config = dict(
    n_layer=8,
    d_model=192,
    n_experts=80,
    experts_per_token=4,
    d_expert=64,
    d_shared_expert=0,
    activation='geglu',
    moe_layers=[0, 1, 2, 3, 4, 5, 6, 7],
    router_score='softmax',
    normalize_top_k=False,
    routed_scale=4.69,
    balance_loss=0.0059,
    balance_bias=False,
    router_z_loss=0.001,
    init_std_router=0.0239,
    lr_router=0.00337,
    vocab_size=11585,
    norm='layernorm',
    norm_eps=1e-07,
    tie_embeddings='early',
    optimizer='cautious_adamw',
    lr=0.00182,
    beta1=0.9,
    beta2=0.95,
    grad_clip=0.5,
    batch_tokens=131072,
    seq_len=768,
    train_tokens=676100000,
    steps=5159,
    dataset='wikipedia_en',
)
Below are experts of layer 2 (counted from 0) of a mixture-of-experts language model. Rows are named router (the router's row for the expert), gate (a neuron's input weights, with its number), up (a neuron's input weights, with its number), down (a neuron's output weights, with its number) and show model dimensions 0-191. Each number is 128 + 32 x the weight over its row's rms, rounded and kept within 0 to 255. Numbers have three digits each.
After each expert's rows: a language model's description of what the expert responds to; "gets" lists some tokens that make up at least twice as much of what it gets as of all text. This comes from a sample of Wikipedia text that the model never trained on. Tokens count by the router's weight.

# expert 3
router:088135166199128169148170093162161157136128153094076124078072160140149153165154109117159127117104125138113102129141129116078148143146155122092147125135108088136083162128116143089121066115087167115176170184175155137111121073110178170099121191126103141155115119162155145126152149089139099185112094095114123114090096076116116078184125146072135159183144179144141182184057102105076071167116090104197106152104154081179151096148148089149077110171169163096163094152100163098103141159155102132106148128090092103167123136141054132077103075169153104117145095123088141138100114118096162117
gate0:111166130141151113116118098141127126123112114142104155087165109172157200125098134135131146165116151104102130180152120183133161127118147148118131108143097209082137120164076149050089078090123088121163138191100113095165135105121168102097167145080122105114139124095149111143102151151117086081149171154133170174144124161102114109161141148087150165112078131175122193094102044156108154127131136135194132135085158147151080107135130135156116124151077119092074126094116175002153172101157129164098109126084112114180191159148107166090109125134157123144153111084137098161080166157146142212
up0:099143142118106135151129139152112168112140197114127140133140121115081081142092085146127101094134143136135138068103138135091101154115094098151130147121151070149121136113196088167197173096108152136137115096163093156094119140107114149123104158147084130162153109144105158104159172085145178154110125153093096075077116016157124048127118131117093098108122107147155104099128155157151084161120110110089062169140056165127200138143160135139157145114160147144219142193173058171170139178081167119137164135151153119113138099111120111136178089103115166148194154144099157108130163076143159072
down0:141161146094105136201098073133147155152201124179131177137113156108104109140165118151206122137136067104134078160087108113053120100142112130144156117128132100084147146140135159155119138113094152084126136134162163106139169148116126176094137109112070192202160110111144132152145144117153151102112151196126125113087177162042116162106097178119099146142107150130145110081121150190111132110137117119148152145148079089167103054160092080161159151138104119148164082159069084093137123119127113116093066205134076110123102144136148171156115045137161134106138135131113118160137151033159120116
What it handles: Auxiliaries, copulas and sentence adverbs in running prose, such as is, was, were, has, also, and rather after "not X, but".
gets: " was", " is", "ly", " were", " also", " are"

# expert 27
router:117087141190128141165160103164156162151173136099099147127100154143169148175168096074149143107122142153091066165144100148094175151137119097087150118085100079147045129099098152140112108098117108076191146171181163072113121132112150152088116151132108174138106110126181165130131161137092140165073042086120143096102088105125097070167081138076093179161145163154141169175119072096179113170107057067147080153099157112171123114170133088141080109167123122077158078138129127116110166146171119133161159153116072132117097148145089103134094119121145100123155080083106132090129130101105142122
gate3:207121126127156155104084157146134074142105122146163114122181125156158138116179155079117132085099055229165097147088152114105143109156085111128101113124158132141062159129091113114156112177168152136108143129183104120099115137137150111140125079145122124096183158118085193137101129166136093146182145165127175178080138143112173097142135115187109165094116111104127119135165121109081109123146147096169119138131187104157083117089127087104095096054144109100155165098116113165124074214136154191118111106138150134116159180124102111107157128162132152122133106141108140132096150119026152033
up3:123143134124122142124114137108119119119147125115163105148079205106109149130094134142148096181166151061071133159148098161128050133098190171121119135127085114156115109106108113133062096110076175106173151193122153122150178108097147180100100173194175108139069159127215110127166118137116150140082109105133107104121131107144136142102115129095118093170140156183194162127142152106174144135138164196075151147106075123053121096105132189167160172194129123163108093116159119064097169089146127124111148155118106132177149087090159136116082111115132098076075135117097129112140076139140117191
down3:085143134126087137094163137145114173078137102127083141171086151159139157081069181102147132154127174114113116119126120138171169121128158116186164073148125194126127116152110145134161120146112114083130062108146112155108123100178082121103124116101079120172161150173169129135107150159097148147046126120080100177147073128161079144106122134104175056168140126152108136110075140128078127130141146103138079147105124013114128115173162170059096188072165174176058131155161181113134153104134135081119091153137100078162134073137160150163114110129136129145166163133113111097172078118154127126
What it handles: First letter of a word split off after a space, pipe or comma, mostly b, p, c, m, as in b-athrooms, b-ananas, | C-leveland.
gets: " B", " b", " P", " C", " c", " p"

# expert 22
router:122116156130122163113212115159204135157175154150131143097099133141147139162140079093145143115129169122083144117159150096059104160174094104101135122131088104137137155082127124122104135079127162110136162165154152094067112134094142171065130175113085150173105101151143180168180129137113123110118103104082143127102146084119107124157056112098105130150107174172174198148098111100122100198155060065170074216074183123113158132142121074172107113126122134104134127158118149134155140128135110154108157117114089101145099146119086064118120073138084137143147075113098167086117096050077126117
gate1:075133140145158141142121101145161094072171169147062141116142167139108168126142079031172110154143109137125142117147091096133163093143117095149067105111092125124094140157120178133147100138146229124134175116165143101128135052070149221148143168110151097112144071158139144151155130076118110121136126127157127152120113183123076138117192157098108148140091145111095103161065081171142096153094112124071092108107108146160131117167118139107138086149125093082099160142082143129115193088121139126109105197172144145140192077117131089082152126149150125134197134135207150153160094137136136124
up1:228101132140126137092185124118121156093111158054157100144129167164180073084155176162106128146147156134096124192123103145151091136150127113105121137102126093139128091068107106077117116120094100112155103167133114139133121123134112096092092098078143192119117111124145157124138162155122110170095085121105134117097139106096132114150103151191117179162161131132131145176135100049073135104124091113183179176142205086125128059113141125145180118107139144148066120147145155110097137178127076157169140101055091121104145215146159104187107089121122098122141130148060139114092204133109161107
down1:125140125122137044056140141135111137168149100125105151150155083151199141091095132111136167106104163150140084113167162130135108122138070130094103118144137151076110104126113104132089128086177132117150229120148140104093137156158139073115165067147126102115096161100154113105110113176200093137106165135114133166068172160095139143136088126174145153097130155174200109061096096125149083131170190144147107143194182102136077164137144120120129092150139084102139075148121116125168075116114127089150091093083109182107085146172122125182126095139114159184118167107121143142122186068106162177
What it handles: Year digits and ordinals like 1 in 1863, th century, 2nd, plus Latin name endings such as -ius, -idae, -us in biographies and taxonomy.
gets: "1", "8", ")", "ius", "7", "io"

# expert 6
router:106104144163139142159162119142140149152132177072122110083113146143187151151179113100152180120110171167091100147128108139097144146125133122083121121129087079154109165090101168068120067070097124105148167118190170123107113092137167176078115182143130136145075102178155125142149168127103123199130090070141138126086137098111133097160104139077134144196162147129102129182117123086113073194097045095164088167104196078144119092136141145130103116151148169086122101174111148115113163155180092112135168147126068059158111147127110137078110105119130061096136131123111145116085069134088165112
gate1:116104118084113109107083105073141098146137159104205111100125089111140113128174129128175109144193148116154127103097095129129150133094112139158146136132097191120114163171190151079111113110123090111154148096121184124194129155137102153140196031074112125153175134152146126127151148160116170121128155092110143133123111181120108140096143094123129123163141158162144115092132153181103112127158116158054114113130176123076126155157065163161100107190130142105114116131070206182163059211120180107130140170156129110099126127124100119099068123091123127198104154106164159120192077110086163098
up1:110167157118121166065127105100126104133123115107225120054134132114144088154155150120182100144161078115098152117122089143138125097115099136149140185131143151126128114175204137075136099110122145115058158132109163084175178172148161141118164095058113104157147130086049119193150120127132151155117150131096087160104134152135130080119165108137118104155152127127130098155158147087127174116130153128064132133100123136091142185103088128104156088094158154116133146091070204157182047150106190062097169165160133177055124116132103168127134118103106088148101150116154105141174096155095160109
down1:127172086173027099103130162137142167154133132165097098084104137135082187183114116188107126149112124104134169159165125150051140120137115187154111173123124129155162120117091095161114114159113174106142117145022092209132151145087124160128107137109127109156143067126105130109122094130129095148090131105115205124186158119152148083182150152134125086104172103117152109083084107112098096156142125084186130127169113059140111098123077132114178093100122140137114167186158136163143116108131096125178147132117120116157114078130160123069137155117059159057154125123119130131150156100129055091
What it handles: The word to after verbs or nouns (hoping to, had to, attempts to), plus modals would, can, could and related verbs.
gets: " to", "ed to", " to the", " to be", " would", "ing to"

# expert 31
router:098075159177121129164162130135151134180149162074120102099101161149179153182155149094178160121142140149097086147155115145093159170156145120088140106096093102162102138099091141086086080057119102089141143162192173090121086116141169152126112213143108165189108102162187140127132168118113148184080067100092103124127113115094106111178114157066089154114159150154090162188091107083131049151092112114171098155105194071158159087158130115133110111129141156086150101170119154117094147153153087095155173153122097117149129147143134135099092110154093064090122095120112123110135072114120160108
gate0:145111214148131132142105093204130121103121107111156173090162124180112120168074147124151163155126145139106157172149119125145125108181101132100119144058148148078142087175165139117148138220164122158077114109115123115136146131120063097144077203158085126155034134108121131176089155150163105139105167135137094166150103143164101106150136095133094163155107134119102097137109119138111151119097112143115110152106097169119154200123119089132139130163092148154090147086207177104124058098157065117062140143109108137099186123150128156079203146144184105139125073116145093114141105186131153147
up0:144149155209108092101089128167155123198108141104204171077178077140127142178072133137155139125098122138093101183148109128167149143076074120102104219151158096121169075116119116094124094122094135126120147136127158150137110111119116094132122146127115093146040173167172112159126150167171152108136127128164154171112082150130116122146128074142131090152094165104052099169027142132128148104109133134071085128140129134192133160139074137131114154142118160137137134086100121142112118074164134127086171116104135133102142114147138147118156142079182121185073085081172101122144104195148134183
down0:132144111146000106119096180130113158105091166117117137141057132109078133188143164139155129129159033134125140160164132172099114115081123138101127105137167116148119114128128108136106164159104146163089131130015182176161062114099086147154097145122165115134115176176151109115150131145152132090115085099081120105119128198147166085181090138133079139101183158115163086113090141114132152148176094122120133134163082088104136167149134116118146105130172124141149086172142089120092092135103215099131159107175119146177156089147147123095157094139128094100154144155096076155116110163151134167
What it handles: Prepositions beginning place or date phrases, such as near, at the, in the, on before a date, from, until.
gets: " in", " at", " in the", " on", " on the", " from"

# expert 4
router:108125165160139130154184118133127172158138171126111147083059175128129154160182114101149119130139142131086083186108102148078126169158148109050164096113115089144098169136125147100094081079074138097149160178159134138119103082109180190110118186151120142129101103170158161173185182098108175160129084086117139073116097099113174099164129119092084128155161136157121165166050084137115070158113084090132103135098147069153169134159134094114089136159176139110164088147100143100105162152138134144118139176069133114156087118133067127091107103180110064104144103107100169141105120094091174128
gate1:143097134149139109099110144135059088094141120169106139066115109144118154083176138128099095132228117114113104192152129122150029109158113098174218102096130114151179139153123181070057054145080075109198089184132138138115155162133138146113124145147147180123083143142100158156140134149153086150108143156116167141159156075129120110133118149126069158185133130132124116044104128108111132116129126088148115129129131181201104112105155120100177104115092061152165120147096086111120127089099146190113089125155159163148101143120083169129125126119188138125119111152078138141106132127157120155
up1:131110091138119119066135149117091118080144041123104100121154137138108128123186150174087124146199114123128107152186150120120079080093145131145183092129126078130152102103102146052072099114105099106172101211139134130134146145147122133152170103133151131098095173157146098109113095130149095126138117186101231179192108128115136151120120099118095160108145105108121142115142151087088159120140137103135116090142149153094105110094147124098144103129089100196154099178055109075154161107116103137123124126232141163143087138167142112146110134109210146092149135151081156142124098089137137223
down1:156154097157074126097135126156127136147152157117082109103131103107164168087116145116096120115121154151118150094143159130118125141108147151149140187154112168134144125106094081102138124197147118070159122132009077221142076117138129096101147104138089115089102168150159136089140122104069083103128152127103109145137128203135114114212129074157139093156148150098107118138083125083205164105159111201104090141175094134193173172118096103157110094099109071110213153130133137171108167123114126161160157091128164144128134127115113128141088085103130122143163148134076106203086116129160156152
What it handles: Quantity words starting noun phrases, such as all, two, three, many, only, both, other, often after prepositions like from or with.
gets: " two", " all", " three", " one", " only", " many"

# expert 14
router:094134143143145143140171115192128129136145157110092140081068159145208164165180094092151171133139156177108084156161089119081154144171137126105155109114066102140107138108131124102137120131074131110142154183158163112107119071116162161094145170130132163168099114134173163122134147128093105150112062099091148112104092086136069125167090159098113134167144162158150199160089119114116079154087103113161078147090186070158134105157098068117075097158153162077163087170112137115078160142158108096108149134059104083146101151126085128109104092177121108106159058108101131105113069111085171107
gate1:138128117165158150111076124137075081145124128152120151137163144130156151165146152135126162204171088110085139086172036091172096114176083141123178121151119126105145085100131133173130170113163136116116099088139149118100131120125068167125121138180152179152058123113077083140157124075135104170168152095083150121128136135118095129112105166150110126116154158118189142158161193121131147202082138135133171150080092170155140146114164135056196133104077132159106104108149095154115134120166187063159161103097146087054083107121173149110114097148099087070089108114105104147158080116151097163
up1:130138126135111106110093105131090072117119113142097147110151118110135164125163159169122146228144063099116127111143112079124090098152104164097168143135102135084114128139126112159149157140130111139075146135123147191111161095163082151148122136125174154128071178098029100149153112088115080170189181165160119135134137183164092145095105167120159114137160163095213086162180183117106136145101117158162190117115139112123132174101127156070165095077096126175115142095146130151116084130179181085145130122071129173074107079145149177121082128112102108057125147135126080177148094123177132119
down1:168082130094143165087162084131155180117144171075119118100113179122139139109121170166144123147103144127125132140063133133118141126030212091098085126087123151121171182188148129114176142182072145105164179102083085114129155110154142105200095160110097124157112123139113098042143148133052170118066121192122118143089104083190119085148155120114127124120116134117107112126144078157166114096178121126169141061184130108135106126172160117160118180115164084149112097142112098089094110121080099109106137146132097158175122143134097131140109145160124129117201165166110112135056165142122129130
What it handles: Sentence-ending periods and clause-linking words after a noun, such as , but he, who, , and, that, in narrative prose.
gets: ".", " and", ", and", ",", " who", ", but"

# expert 25
router:113095184160164136133175098154128182170152159082104099084085135145162151185153113093147143094119180155099107130127117143088131129139126135101158119104102054165087131090083139054103097141091181144163160128136159093096113096107180136095064173148104152169110098120170159156111150131138121170142093055113138118088082120076119082155117178090111145204145164117113179163117110095113084162104116121161122166090166094161107076156127122121072109174163149137148140168118185109081136174176090087141171142105108090180100170156091114054122118140106105119107121116088168115107099114098184144
gate0:175048101139111120176107136126198097119150110137124137162185120079132101128102119106158056114184144120149094140104135141157193142140112111111156067114052110152134104133119163116115114120177097102092092132144088048104123119122134106126053107164129102094170080097140141148159119156153111028125112106131239138075118122058124125112138109081145162088093131109147093091105167117140163106131171148116158119120111164109133139147189095144115126187152179156156144104171100119150171166108163153208145128140118118121092150144104129067132143175143128140108160123151109113112203114095097107
up0:172174140083120159171168132144157094136161127156127151110147125164173135216126099127128188121128078196109196151164076117107086154120075086175171142191154120089137146122131112109071128114149146112156128141133159130102113067090122155076172130130075169193129094132155171143115179096091148120045122078147091115052148185156114116161096111136141130112101142156136178095145110152141136120184080104129099119101131144150095148106144128110151093164072098111114114071101121066113143119132120132124116139097097149159107161148153188145140080045158104123152062110133159134139068143154133083
down0:120099178167098150140143086122141101185110082101138138142128137140098142118139088126193223126083106130142150115124164124108129124136156102062093170110150125176094084109119162139139140094145095118109139085156114113130188168126114106177127109165157119163047117103097182138093172092161096142117175188151087125181092091130151098155073116119117148093132093093120130081135088158172125136205135148093117099051123102097140090117122074154146096087112149091102194122130113107162151081152165107111129132206196124154142117160201075107164119136153133163125134153108137100057175104125156161
What it handles: Finite verbs and past-participle endings in narrative sentences, such as was, were, garn-ered, transl-ated, fought.
gets: " was", "ed", " is", "ated", " were", " had"

# expert 13
router:088116126134136146117121119191152141155104180148128105096104078161224227191189124130145152074114128151084117092187083126095151153165101127090138106091053107131101153113097115079165121138115152089106136158183157104069091104131179126096149147141143147157096096189151158152135177133090156125120094109107095117147110116116100096215110156105119093147113194155139143174109123132090096167099091119128075155128180124142149119165103119115122111124139145100148056153102193129115136138163078140081185158129092093162132170151107085141107100119083100159133095105096163092107093112093100106
gate1:099105154237136127140123109166161208134179159121099115118122129108174059106097132138140099141170112146096178166183145118131064143129136135149114068099157064170165165177093171126140081120145110131130133091131102122106168146152184213086119130166164136083078118172126125116107130109146176133113100094106120097160104128112084177160127136137102155148113125160093152081077093099146152115049128154054165151141107050150130152129105080120128139145142131156118104135152099112138191097135170122103159162168141135149155046121109166091072147109112055121116157148109125152112118092165116120
up1:095128109084063133142124114147150087125086167132126105119151097077092112148149166135138166134073095124101109124166106201157184158104129145123102133164149153111135106117089137053095164103067094149096104145111156132138076152136084109199112128132161100159116136099118067152185138126181108103124130158148149145155183164131212178087132120136129146150128098089113108136122170116098106159172106136177127131106164079159116108130230128148161174094154057119088141218107109175129127114173104090139194109117127065105109143145160118120163100148126203106138094105117120149167073168120118163
down1:081115128093143137113137146143160123149137128119187104136175125105140135165091090108087126124056113215159088112103122140064119083081177148132138160133234121102058158143074096142124105144129141122099140143213092119114097165120138143123053157181101140185133137118155152142135147141203088137141158102126157122115107131151097159078101089129125110065099110173140085151160148165159165171129152112124051075147116109078122086151139137068145148111126146092164145111139122113139145114119130061172150195068058089120126172133158122152176109113143158135112100116123124176078145097123124120
What it handles: Verbs and connectives after a subject in plot or race narratives, such as takes, started, because, However, plus TKO result cells.
gets: " that", ".", " and", " as", ", who", ")"

# expert 37
router:079123162150171136141170108172135135178182167099138145105129172161199127172120092079140120106095148133096087157166106160079092159162126141131171077097115115160103111073131113093070069118083093124118187143172151127096111115077149144113090150131140155161131082122168132147136164100115155116139078100115137091079099092123167106200062114098162152173108137174106177156061094129180095148122110099123101168092124138133111133162122095192081099142157199100144088148117194107179150130152097117137128177107108080137124141116109128136068126110110132164186068112080168121105131067112161141
gate0:133142084147195125156156080214240142127109115112121105099138108139094120082118131135116072112111148138135158125141113112135150114121111137170143113142084087076082131130134142076130112064143151109134124101137210025130079123119155120116062108177108201160072123085100233104139144212129091130118111106131153161086116104104101106170137180143119140162076134142166105124093164126142125143122089104117134155116139112131128141150103178127107167131149190152202120136126066135143131128137142107104170100174132142132114158140099143110128064109132113101127112107094159112136133115152084047
up0:176122134106152138086124073152232114144102119087154073130153112122086098167134091147065108087105075140146171099119178105129140113098130150178192123143145140123102097171078179084121061046150141109111171108102129091164126132137119116109154143154097153139095144103120150095107110206138106127110136151141130129063138104140130136168113169136116083185085150132174100127134133143160107090151139150097179143146156138120111115133131137144089171099126163139255078132143080160159118118166152067128108111163173047152088142107121151148093066128119100138134122142115163133136113133162055128
down0:142118124131125099161092132088134141084176115051129131127137105111111122095163130148162163181145157142112090130050040146136085098122133134090138152181079175149139124071137138212159076161200205186144115157149096073077134115167145115109106103117141156093100129096079171076133144120159137090078149135111162129153151140105143143118134165163120127099063153120127083098146124103121138153101174115146092160125129110136157123176118121167147144227122063144117126119149138173171117153083110136096152135095172129160126110154126091080065113135095168075096180143127085155147067132168139149
What it handles: Word-internal pieces and suffixes in names and foreign or technical words, such as n-ous, L-en, Act-ing, Pres-um-ably.
gets: "ing", "u", "en", "-", "um", "ous"

# expert 50
router:085099145188129138155148124140147139176144176101101138101091170150165158149149081123171163108111155147058078177149100156092153176140135137097160105103086076174096150097104128066078060083088115100123139153177144111117113099112187160127104184138131150149073124126154133143173177102116123163112066084104137086097119118123114133157102169074101133170169154155090173174056119071084074171104107127185081187108173096146139116159124100131123111159150178087157095170091146139085166143164132109183154166107124091150105146164092120113112102153103098095127093097104129102114082131120165109
gate0:159116198113118083114148143122134125106078114198067134108147153138128157162180142142077179144130077128077154112127104174145144127114134138118097137076096142097117085092159103149124131128109153148107148097111096141125197145136123086143142161193125106113193111110068114181119118145131162115133149140137037083114143133135132143112129130155103117049155125127177117151095156132113179106152147127080098184097182161093150018091103147077214123097116122152136187132155149139168106162117137146111076128189128053133148063122157102167137184181115163099129120165137141122108160154155102141
up0:132100108086145101076129086122083136107113090126178126152203164192175171129142159145092136140095147105141130122188168168125105070118116114142115132146120181119087127178122103060234151158169173140113136126103129148150105176120146113155043115148133135142110145154130158142050147149162124138127141159140069116147121093120131114115111165116188121142165098082077115065151158148109091141172164110145113063102187117112131133200146142131105101082085174148089134139120171133130066088105150119131129128104117099114112144203130144069131122108145174096107099164044090100172138110102130159
down0:113078068199156170145050151111172080116155117110112122131067133092113124104098124092132114142113146104079107126105142116108216189180089143076098133156093090147116123130143179179109108042075078154110113088145135158138080162112148156155142131063205149113159093102101141149123129117162133122125091119108102167107150158137139135084138125136132140136078155145149098157186198111100171192115123123149134199151127091136142134121167104186125066101121152132132076142156105145158136149120140061155142126124167170110133116127203122190150095145115075117163102140122114126151129081152073132
What it handles: Prepositions following verbs or nouns, such as with, to, for, by, in the, as a, including with in withstand.
gets: " in", " to", " with", " by", " for", " in the"

# expert 23
router:092108131191102157177182108149166093135149132114117132090080116170191162195161129117154201098148125169115138142178111155092137138194123137080156107109105068104087125076103143121136104142100148109120167189169179104113105088117150120091133181115122162181107103149136154098142121123112105140111049088103136136105116074105057107152101160099115172199138169147178174178116125093143095187136096117156101184104173122141124106146106105178053108142135146098122087186075159132132158131163061131114159145094072115130118143140099120108102127110096083139164094099109133093116082119073122132
gate24:142104126160149120147133043133097202059140145154050150176106084172147167103109179160115177094117102160143068106112165153094154089115136120147155121088168105139144160149125145059112112099151097136130134116119089106136113083082056107122126093160166104116141113141131217146186147144167081134139084156162087154093159146114168187105149159159147131112135159145090148122177113094141123102116106139116096060096098162136104159111149128140106207160168094120052126153104134165178140115133101108073143126131122092127097195117163155135141152123163060165127090162112103125100200109138138125
up24:116140157106131108141085102166147125183131134161108160116156107161068165119117186116189116129142081160112149131188073136141226105106068120173156138156117119130152137127117134090102086137110069123137048132134117125143125145070141109127169138151137127182134127074092103150084146178134114072119104107131172144089211090098203113148138086138120133158118114065088105067130143119122095152091077131136084084112119102153147166174111160162128104190137136105071085129119146126161097141140148141117174198074116134141196129096134157139139073084143195095112151097195165123105109131111136145
down24:146106117114240069118104101125146104080128100182141134124149099121124126146118152142085131106135107137158117116133134110107128069174106117132178144100132096087153120177131134070109117126106093085127113138149149164127093131142164093092220129160148148082097122135086135089134178168108090150099076146147137139166080126156107155121056112129143109112145118086132136116135137151097134101152104165112117113196173177147206171126116166186063128150163102121124165100058127119100125088131087093127097118143166122109125096154073251152153103166147072157161177179105146110168134144145184108
What it handles: Finite verbs and verb stems in narrative prose, mostly was, is, were, became, plus verbs taking -ing such as mov, bring.
gets: " was", " is", "ing", "; ", " were", ", the"

# expert 38
router:098119117207139140132181121158141102162174168108134120086067123153197156184150082091161212114144110132103133124198115130101107155168140137098153116118090095124073142027089125132152131122118123093124115196186152110086110106106145133079095174114121161179099089114143174093151109134098130121103046075080127091129133077120091077138087142106120195183107196142196129144113098083151107201113090104142113174115153127160135116132093102172084113137120143120111095149116130121149137156151100123124156143088093135129117156161093099102103100080107105132173105073130166103111092130127140120
gate2:191154171117181151116072102138198164129119138119124118130075102110145240200150078121131170099144124117126079112128096113184184162105097154114143122185107101194147147094151127113108124138080072096162181165158174148150135093124163122088111143117059141146107112150175128125122132061086156135095131050106167085116073141139136095169106134119141108152167138135143073190155151099103138108130083107146159106149151068111150067129087103116093126171169108151159131117100104121098093105119117094183131125133161122171133150117159076077097108098164092123139145124086166103147154148106093087
up2:083139135118123134127153108140140113118152203132052098177119124131121123147152126158142180046113138109150095138127171110163073136116180172154157143153101123145183150090054130169157166132102173122104123133121121137102089116133186144145182138089186090133222144168115147079137108133158141051149132099107178087137120140116119064095155088083128129153137103140134115181127158122092162120153160095134140112190167111147108141061140130092122128111099125136152145098083171120103116122126146150141148102207111170115135162160159088142136150166102123098106140127157188064140103199079046186
down2:139142092132128116117113090186160155094165148089125230102120100134109187167125084116093110126185173102121105120160125165127124120142205124108081149144135132134111162153133160170032108180167141138156104189070168128112162131120117141133108177117185192036157133173108060133109219148143130115135138120159105101109097064134153069141168105097140170091124117135119158127097126146163128146143118107125141135175119142152110115107156099138111081138143100105121154168084142130144102098129139150094075136137121159178136185120104103104114154082115059128183158096110071073080117151108105100
What it handles: Short word-initial fragments and opening parentheses starting a word, such as dis, con, un, ch, (J, often in citations and titles.
gets: " (", " p", " n", " d", " dis", " st"

# expert 35
router:096090139171126131152158116157121129162170173105079163112111147161168146173182092064156167117144145138084071178166105112086161176167109131100192110090070115145066144103095137090120074070150131108120151170177167110126107097091152135091109144157112154160121096143154133140167177155107160138131046105119118116129126107125113101176098144069109124188132164138144169186074138048102077159063089120131083146103135079143183117173143130133099108124103158097145102153117176113095169186177104153130139159126110088140125158151090073122126098162082096103141131101126153077125099089125164113
gate0:149115149119159169118223106129136115141161172111109134182156175136120131058180111088119140134138141099160109051110105088074163141134103105138217073120123124109171141134153162167119101106138137150137115117139138109166091086154088134070098116137124121119147083131124175160119119127070118140138118156102102112138121084154150094099109107164125140114127149126166170144187133156182128146108073079163122192118123076143224151159166137152161131106103150093098160140062132138099140087073119154128152103075097081158151117118117139168177090111106111077119118103132066139008163129120153171
up0:093170144177095119132075136155120118142116150134099147069116106106147177159061123178144111134128110147056203204127137169141083046131168133147043182169106123144074148127120131129114176127104169110098093166104133150093202147080155158146141155166116149142065164118122088139169163110140149167100133084121101152109135136143105125180117171095087123106107097124084130124095082127106096178145181156128107085112109176119113074118107099080118095158149107159175117161166109119114109154145154132116134153135172181105128119132082116062079142093131126169146133140144165126222076137141139088
down0:110157182243122133132084117088128094110134131107159156131112102126135145115131205152099101117110129133087117162143053075170103087136159102083131104164107086164099141154163103149119122116136165165149061158122104213113177125146111129140128105211165137104076117090189137109124166099140138153127074119108052194109147147095165125124143138119160158125152109123109152111081108071147115137157070126125111087123177139174147136123136073119188123148153138141169077140134121073118121112122157086172101126105134085215129145136127151122087089093102115090178104155149173075164158112120104165
What it handles: Prepositions linking a noun or verb to what follows, such as of, in, for, on, by, with, as in professor emeritus of.
gets: " of", " in", " of the", " for", " on", " with"

# expert 57
router:116109177159167175129131105176130109160188136148153137105121118163151184182160106073185183095139156139083101145153087164100084122137110140094157088125092109142092130137154176095110087110100130123125173137120142116118139097066142136106138146150096184155122082146162121169123165122143124139129107139102135088078097114127110126157088142078101136142101187157140186152113095093199074186095088098172080175054145130147129099115110082167094076164166118066159124160128157118152157159167146093165152200088089088170080140085098103133099106129158125126138118069151134078070106117083178141
gate2:091152119137197101115130122146105136064100139143128141112151113169145106115101202113096049145110108144144109131069187092138060100083125090124137110153163093131143106139093108137139114166190114163122165147089110138179138142135132163188091114124186130141112214110036086112157120153133147136147124151157064087125142110153155147113080106136178119105075055115096097080115117124158120090078151092134143152163131129114174150164125093156139113161138151094212076196173159130138143109146088144170124111137119164119101130127169073136100141106164139131119211150136150170084154143108186104
up2:077136074118183212128085107109142155121098142136152139152118151137120151099080109117193129159132118127130069113119104092137186117153144113179087168103099155186145180076131143161163108161139102141132145122139114143124111176106156146165176081102096083093110142140095133176106147155151090197144144113108151178191115152115098127129114157151113178131123114160101150133122124087111149138125117074123138133101142113051120143154202123140124094120133113080132150132127119128183148150115144134170085126069133058107136150099124038103137119139157122159089182119032117159140017176167111074
down2:126143121171084133090110118170088161148088122121089158153182083137141103132175142034132116168196118182106159117040097154085115107181130108076159130112137096205165179109101187150109111125164095120117098109097160099126113130117192176150147112150136109114131110167092101122108159157103108157120165126124115153103079111103154100130088134084164124100112119152155120079194178092105112152099132071085173161139121138108175146166112101152109175123089124120096148169107067060138165082145063134168116104148116133117152153065157120081130177102173133185135135129135100182185112122117117128
What it handles: Middle syllables of foreign or rare words and names, such as Franco-ist, camp-ag-ne, Tanz-an-ian, Xen-og-alea, Cub-an.
gets: "al", "or", "on", "ist", "ic", "an"

# expert 7
router:126124145142188156139162089190156181149146155124127167081141142132130144149138058076121109119126122176115073143142108165130142164158136059129188131124090082167093182135142135111130126129094122067158166126166159106104120103067147168121102152168141168145085093136124175151120188083107111093087055108143160080093125116137114144171084122124104143113097199151139159136086100115182075159114059124136094170106140102129149096178111090168131141167149152093116085165101149131126158191142114070135157191099082116125096147098112084128082072127111070171143096093101157097085128094107171158
gate8:141157161084095125125125151077105135189154145114187191160132143156150170171147128149152150115168111175112174077174145152148163061147076129145136079106126103120099118158120179090143098180215107110105167099073137161107123072095141145108190163091096152117145148123099100177113042120151148167129139138131166127110183164081116115124167133143106092164113114122114150145113097149087139115125119150124117088079136120142112130161077138040160072142049117159135115101080120116100155110131091192115149047117112145161201101116055118131153147156137134116099164165114137141120086133155137156
up8:144202110086105094110123172090073140174105126125103197102196095148114133133132153138122127120147100137118203134102168175148080079134114098174136185144111108120164111172172190170170136175187141165119089061085071123166148135112090110137159105095187119096115167112110120124063139168188146136099136149172114127139111162127056115109154104152107088137076136090143130115151144102105163090112142128124115139131125077155105138143127163131170083168096157186149164103100070103168132153138091117148109069096107194158120084097153113130131129126190185132074207140117125115131117117134157162
down8:126038123096064126122168121119115084177144198140123106149141162166140095105142147149144141127171106151133112096148116110174102088124128128128110142120096155095113143156097057116084059111135141099119125160129132183102140101094114084129123109164130127129194099111157089150152091145098104116102150130136147165149100158089088051157096130119185128159130101112134197134125149110111126109112134165145137106104165060134166139225157120120072151146126125170104114140187168096115127124133143241098124109103155092100195101154067126146186155126163179056078117186124105155149100137171122102
What it handles: Single letters or short pieces right after a capital initial inside proper names, such as D-ol-ores, B-o-hemians, H-off-mann.
gets: "m", "ol", "p", "l", "b", "f"